config.toml
router_score = "sigmoid"
routed_scale = 1.0
norm_place = "pre"
init_std_o = 0.0445
lr = 0.0105
lr_mult_o = 1.63
dataset = "wikipedia_en"
Below are experts of layer 11 (counted from 0) of a mixture-of-experts language model. Rows are named router (the router's row for the expert), down (a neuron's output weights, with its number) and show model dimensions 0-159. Each number is 128 + 24 x the weight over its row's rms, rounded and kept within 0 to 255.
After each expert's rows: "raises" lists some tokens whose logits its average output raises strongly, later layers aside. This comes from a sample of Wikipedia text that the model never trained on.

# expert 5
router [125 143 147 130 158 135 123 168 136 140 101 144 134 127 121 130  97 113 180 134 111  95 116  98 150 162 138 150 146 145 142 152 135 149 120 140 150 156 115 108 113 100 119 145 151 163 137 137 111 127 130 116 121 119 117  96  81 118 132 166 180 137 129 113 156  93 132 150 116 151 167 103  72 115 103  63 159 141 182 109  97 115  96 140  90 129 173 132 126 179 116 131 152 116 130 177 149  96 131 121 103 146 116 132 123  91 110 158 149 122 113 144  90 156 125 140  86 143 117 155 118 145 112 111 116 121 127 124 130 176 189 164 143 134 137 159  78 115 108 117 150  89 165 130 106 138 150  96 122 161 134  97 115 148 121 123 109 130 141 149]
down0 [137 134 159 119 117 141 145  96 142  99 122 107 109 143 147 111  97 150 144 141 156 110 172 156 155 134 140 120 203 122 129 144 151 117 101 128  97  88 136 107 128 127 122 113 131  90  93 170 126 124 141 112 125 150 151  96 135 114 134 156 121 133 113  86 143 117 118  96 154 159 113 126 121 135 131 144  88 148 153  87 117 137 155  89  98 104 127  77 132 147  95 107 134 125 117 151  98 120 153 155 112 126 145 129  95 165 181  95 121 152 111 155 118 111 132 118  81 168 111  68 151 124 112 124 152 150 148 122 123 125 150 124 154 130 141 119 138 185  98 102 169 122 164  64  89 137 134 106 160 137 120 116 118 127 172 146  98 103 144 127]
raises: " for", " —", " (", " in", " at", " by"

# expert 14
router [125  92 112 138 128  98 132 111 139 126 135 191 176 139 147 149 113 155  96 129 104 108 191 127 141 124 110 172 123  90 102 170 149  95 114 133 131 143 118 104  89  99 130 126 140  71 115 129 133 104 131 107 128 141 109 113  87 148  81 125 134 102 119 113 125 159 115 142 123 153 128 166  89 140 125 125 130 152 147 146 128 134 106 150  98 119 116  91 107 149 108 151 145 155 102 129 101 114 153 152 128 119  67 125 139 129  68 163 188 152 131 141  99 127 130 151 138 134 108 132 114 115 140 137 148  80 110  96 122 148 163 162 104  96  80  99 129 127  81 105 133 108 134 114 108  97 125 152 167 135 118 108 120 145 108 157 145 119 153 135]
down13 [127 158  95 113 168 106 131 183 154 127 119 151 175  98 140 124 119  90 130  61  98 116 159  93 151 158 110 125 137 159 130 145  98 126 109  92 120 184 107 113 152 135  97 149 112 117  96 130 116 107 112 116  92 148 137 132 168 140 133  88 116 172 111 149 106 120 170 145 113 126 145 109 106 126 143 124 160 112 135 115 130 161  90 125 154 103  92 112  97  91 101 142 170 156 130 104 124 141 133  93  89 152 105  96 107 119 130 103 167 128 141 169 118 109 106 132 142 146 118 128 162 128 125 156 126 100 171 134 118 165 129 106 110 122 119 101 143 146 164 102  68 151 109 117 120  88 124 109 135 113 110 123 149 123 107 153 146 103 116 143]
raises: "ey", "her", "em", "off", "au"

# expert 2
router [131 120 155 158 133 157 136 171 150  76 153 135 137 154 109 159 116 119 165 126 148 153 130  93  84 106  97 148 122  89 120 129 116 110  94 129 174 150 108 142 111 133 109  72 161 118 142 129 114 105 118  89 135 128 134 145  82 154 140 143 122 136 151 112  60  95 109 138 118 171 129 166 153 119 129  83 136 138 135 131 142  97 136 103 138 120 130 112 121 109 110 128 130  76 123 106 130 169 144 130 117 107 134 158 146 124  92 172 128 125 140 159 148 145 135 105 133 159 101 116 111 112 164 113 133  87 116 177 145 159 119  90 129 136  73 104 161 124 136 137 120 165 129 111 131 107 116 151 126 126 105  55 141 127 131 167 101 119 117 114]
down0 [110  79 110 117 103 132 102 146 123  96 129 141 134 106 131  52 107 103 184 110 140 135 109 127 114 115 150 129 137 158  85 162 150 151 161  88 158  94 114 154 139 117 152 113 179  83 133 115 154 118 120 121  91 133 125 115 136 112 131 139 142 122 122 175 136 127 105  78 134 114  79 108 103 144 142 125 157 125 143 111 110 102 111 144 141 135 120 142 126 101 122 161 146 163 114  69 135 161 139 143 129 125 148 113 146  62 132 147 119 117 100 118 118 125 150 128  74 148 118 121 176 147 142 117  99 158 122 119 156 163 165 132 121 114 150 128 112 116 164 148 149 134 125 150  96 124 113  60 102 151 141 102 139 118 119  96 148 132 123 145]
raises: "y", "2", "n", " and"

# expert 11
router [182 141 136 121 114 117 103 100 137 118 125 116 140 135  98 141 112 136 183 143 145 161 187 137 117 117 103 111 112 104 109 145 120 155  99 156 157 150 130 150 145 131 147 114  72 114 157 146 123 151 120 136  98 151 155 130 118 116 127 146 126 101 144 133 133  51 122 112 110 118 129 158 107  92 111 133 128 183 131 125 116 150 106 123 113 151 135  93 112 142 125 121 150 121 124 116  94  76 108 156 124 138 132 124 111 150 109 129 131 121  86 134 125 157 142 147 151 121 132 171 106 144 169 121 125 137  88 179 171  80 121 118 146 107 111 113 153 140 116 133 183  70 162 142 194 141 120 135 110 149 133 105 155  91  99 140 134 106 159 130]
down0 [166 133 184 147 110 145 105 118 142 118  88 156 117 171 147 127  94 111 137 109 111 105 149 154 103 116 142 151 131 157 102 146 127 129 150 116 129  88 121 119 122 112 105 137 143  96 104 122 108 145 145  99 119  84 152 141 118 128 131 109 110 121 120 124 100  90 118 103  97 184 135 115 118 107 138  95 119 107 115 136 115 144  65 142 136 119 122  94 152 125 121 120 143 142 143  97 142  98 173 126 139 157 126 131 165 103 142 119 103 132  82 181 138 101 117 112 121 130 112 178 163 169 136  97 146 149 147 149 107 158 150 112 142 129 102  94 116  73 116 158 139 146 120 139 132 139 107 158 173 129  88 149 117  87 186 173 155 120  90 125]
raises: "iz", "ard", "im", "ards"

# expert 8
router [140 143 167 111 111 146 140  96 137 151 115 145 128 111 107 175 135 158 110 120 125 165 143 136  85 125 114 142 113 151 148 176 100 135 102 173 153 171 114 168 132 126  67 105 191  86 127 157 117 133 105  76 108 154 128 107 112 171 134 113 135 147 121 127 106 112 118 158 109  82 165 146 178 103 148 116 111 151  76 148 131 144 105 142 119 128 136 129 102 140 135 129 159 141 145 142 120 118 126 137 136 102 129 183 126 104 183 124 151  98  83 140 181 127 147 134 129 108 131 117  93 113 187 101 125 125 132 114 160 136 147 123 108 143 124 114 117 122 102  95 119 147 114 123 116 129 125 132 114 129 119  96 123 105  98 180 143 129 140 145]
down13 [113 139 118 171 160 118 153 148  81 147 118 130 130 178 128 130 142 113 143 167 149 123 122 132 155 138  96 117 136 124 136 109 140 125 125 132 104 134 123 108 102  95 166 106  77 175 151 143 109 120 147 150 114 148 121 155 120 133 144 156 135 116 199 150 111 157 145 163 111 124  99 145  61 111  93 103 140 130 130 145 142 120 118  89 125 112 118 179 154 126 127 155 124 114 145 106 165  90 120 101 117 134 110 119 107 132 119 162 110  93 128 123 119 102 110 126 131 156 133 140 145 144 126 134 108 122 150 112 166 162 114 120 176  95 109  81 127 172 152 172 133 128 138 158 104 143  83 146  96 154 161 129  79 147 150  76 116 156 136 155]
raises: "0", "1", " |", "2", "a", "–"

# expert 0
router [144 132 169 123 133 117 126  95 125 161 129 171 130 127 129 139 121 111 119 112 130 200 151 115  53 150 116 129 128 152 105 142 100 128 117 143 159 161 122 152 124 123 107 122 177  90 139 114 130 140  92  62 104 121 153 122 108 156 130 146 138 127 142 146  81  97 151 125  96  89 150 141 153 120 115 100 156 137 108  93 131 136 120 147 127 115 139 115 115 120 127 131 152 130  90 168 126 144 133 136 134  61 114 171 147 117 155 173 164  60  92 144 173 151 122 121 134  92 120 160 119  97 176 130 157 102 120 129 143 141 153 128 101 134 127 122 131 152 112 116 104 166 144 101 102 133 119 125 128 129 129  74 130 142 112 140 130 140 139 140]
down13 [152 133 173 124 152 148 133 128 100 108 145 110 161 170 144 133 162  92 130 124 164 119 127 110 116 147 149 146 120 120 111 153 101 164  84 127 124 128 165 136 149 143 100 158 176  88 150 157 135 144 112 110 135 109 135 133 122 116  75 125 153 127 119 134 127 140 127  90 134 162 120  94 106 131 135 109 122 137 140 120 140 130  82 107  85 113  96 130 178 136 105  96 140 132 106 118 119 128 139 100 106 139 145 129 117 154 139  97 149 142  99  99  87 126  97 101 116 187 132  88 176 146  82 112 165 134 144 117 118 125 161 104 145  97 148 189 116 145 150 130  98 114 126 166 132 129  98 118 177  87  97 145 137 102 134 143 173 136 143  95]
raises: "2", "1", "0", "3", "nd", "5"

# expert 30
router [144 197 138 123 133  93 110  84 159 101 139 115 149 109 155 182 125 170 155 133 144 111 162 123 125 109 150 153 128 116  99 137 113 141 134 150 141 171 129 110  98 108 129 131 137 126 129 118 102 113 144 125  93 131 138 148  93 122 130 153 117 135 154 129 143  99 126  84  92 146 122 155  94  95 135 113  99 145  95 124 103 154 100  74 112 134 125 131 109 128 167 146 165  99 103 135 139  78 110 139 118 124 108 116 119 116 171 157 179 110  84 134 125 172 126 154 119 155 129 137  93 139 150 117 152 127  81 138 157  90 125 135 115 119 121  96 152 124  97 112 181  67 117 161 126 127 139 134 152 143 118  70 113 112 134 144 149 127 126 108]
down13 [133 163 104 119 123 113  95 110 132  96 146 155 139 130 148 152 115 134 133 124 150  95 161 126 143 151 147 147 178 150 138 139 114 147 129 129 120 131 147  86 138 131 133 121 150 100 135  82  51 113 181 164 138 109 138 133  89  77 116 128 142 168 114 108 123 116  87 141 147 143 132 130 105  91 169 153 123 125 165 106 129 133 144 111 136 160 110 149  79 132 142 125 129 146 123 122 118  95 137 150  95 101 129 145 112 126 141 152 160 136  96 143 128 117 113 125 104 149 131 175 147 141 120 107 156 166 127  92 130 112 105 153 107 144 138  99 169 108  97 127 143  99  99 142 124  87 166 133 141 138  95 117 111 121  51 177 130  79 114 114]
raises: "'", "hip", " to", ".", "’"

# expert 18
router [134 150 194 127 150 131 124 116 125 166 104 191 167 127 101 108 119 124 125 133 130 189 169 147  87 118 101 161 138 138 119 207 128 145 137 139 155 147 115 146 103 113  93 102 166  89 130 111 116 119 115  41 123 127 169 129 108 165 135 149 139 156 132 129  94 109 132 120 102  99 137 142 143 111 111 132 137 138 129 145 122 145  91 142 132 139 131 126 114 114 120 119 172 142 105 129 123 132 149 133 124 108 128 158 124  87 152 142 147  94 102 113 154 149 109 104 119 109 128 174 115  97 203 149 139 105 124 145 129 141 146 113 105 134 134 134  95 116 113 140 112 142 127 128 102 108 118  99 140 146 114 108 133  92  86 133 140 128 161 155]
down13 [114 104 121 130 126 130 132  95 140 107 134  81 118 129 133 147  82 135 124 112  55 167 170 114 124 115 157 143 135 145 127 115 151 127 131 146 131 111 137 135 179 123 137 107 179 153 137 147 151  90 100 117  98 159 157 123 158 104 117 143 108 135 139  91 127  95 111 136 125 134  84 127 178 147 146 126 100  95 126 144 144 144 121 163 123 103 127 153 107  87 187 101 114 149 146 123 121 138 128 135 146  86 128 125 120 139 139 133 119 129 133  94 115 130 117 123  90 154 140 171 136 161 116 119  94 181 112 103 107 105 119 152 120  93 104 105 143 129  85 139  97 160 145 135 100 165  99 141 147 145 154 152 156 120 209 129 151 115 111 104]
raises: "0", "5", "9", "4", "8", "6"

# expert 1
router [155 126 166 125 172 117 117 132 133 124 134 117 144 166 110 118 143 145 129 174 115 202 145 178 119  92  91 140 108 130 139 143 122 101 127 144 169 157 115 134 141 130 114  39 102 124 123 107 136 135  91 133 142 179 116 122  95 167 115 152 104 136 156 131 134 115 111 126 111  91 134 114 153 111 121 115 134 145 107  78 124 147 128 108 136 191 130 145 120 137 114 114 151 150 138 116 146  92 115 135 148 113 109 152 100 121 147 114 105  83 127 120  81 140 112 159 168 123 119 143 132 135 154  97 124 103 134 153 140 105 115  94 151 116 141 138 165 124 127 114 156 131 176 126 102 110 128 132 121 163  99 119 158 100  92 172 147  91 147 153]
down0 [123 164  91 154 125  86 106 132 178 142 100 125 132 132 137 104 132 109  90 138 178 148  94 118 109 136 113 108 144  92 133 139 126 119 149 172 151 131 175 153 126 113  92 157  83  99 128 121 118 133 127 167 107 128 128 111 106 114 140 111 135 127 144 144  86  95 151 111 143 114  79 131 124 171 111 145 107  91 122 113 147 111  86 129 150 144 134 138 107  97 156 204 118 141 124 123 147 121 127  98 117  89 136 144  98 125 106 130 141 103 127 147 116 112 137 136 106  66 101 183 136 120 110 124 141 125 141 118  81 110  92 113 112 117 111 117 144 130 154 142 139 157 111 142 171 140  93 112  97  95 119 118 114 117  64 171  97 129 131 140]
raises: ".", ".:", ".,", ".)", ".\"", "″"

# expert 10
router [118 102 147 108 126 158 140 152 141 119 125 118 161  95 139 107  86 171 117 180 164 127 119  91  93 122  99 174 139 120 129 136 140 134  93 124 158 103  96 121 102 117  94 102 149 111 128 139 133 115 112  97 133 145  87 162  76 156 129 145 121 147 141 120 108 144 105  92  74  90 146 146  93 132 103 120 160 136 111  88 134 144 109 133 141 126 160 126 132 143 112 122 143 113 197 117 106 174 108 114  79  89 101 171 107 109 130 134 127  99 157 148 118  97 125 107 107 126 108 122 122  77 113  95 111 104 122 148 121 155 108  84 133 117 145 135 120 136 122 113 122 132 147 121  98 127 132 136 140 104  95 114 131 111  82 184 163 109 129 148]
down13 [171 144 105 121  93 143  93 100 102 143 148 157 147 102 132 101 123 134  91  98 143 110 135 157  99 116 155 103 115 151 137 166 140 150 127 143 162 142  76 145 119 127 146 133 150 127  98 134 150  93 156  91 102  77 118 110 107 123 105 110  88  83 144 120 133 147 138 128 174 157 149 106 106  61 140 133 106 140 146 112  89 103 131 143 135 100 136  65 141 114  82 181 128 121 133 126 135 109 139 129 136 105 136 137 123 130 121 116 153 130 155 101 125 143 115 171 107 140 117 106 105 165 133 180  89 115 110 119 113 152 138  93 145 155 142 132 120 156 126 106 124 149 124 141 135 133 137 152 163 131 156 145 151 151  48 151 124 123 135 111]
raises: "s", "d", "W", "app", "J", "L"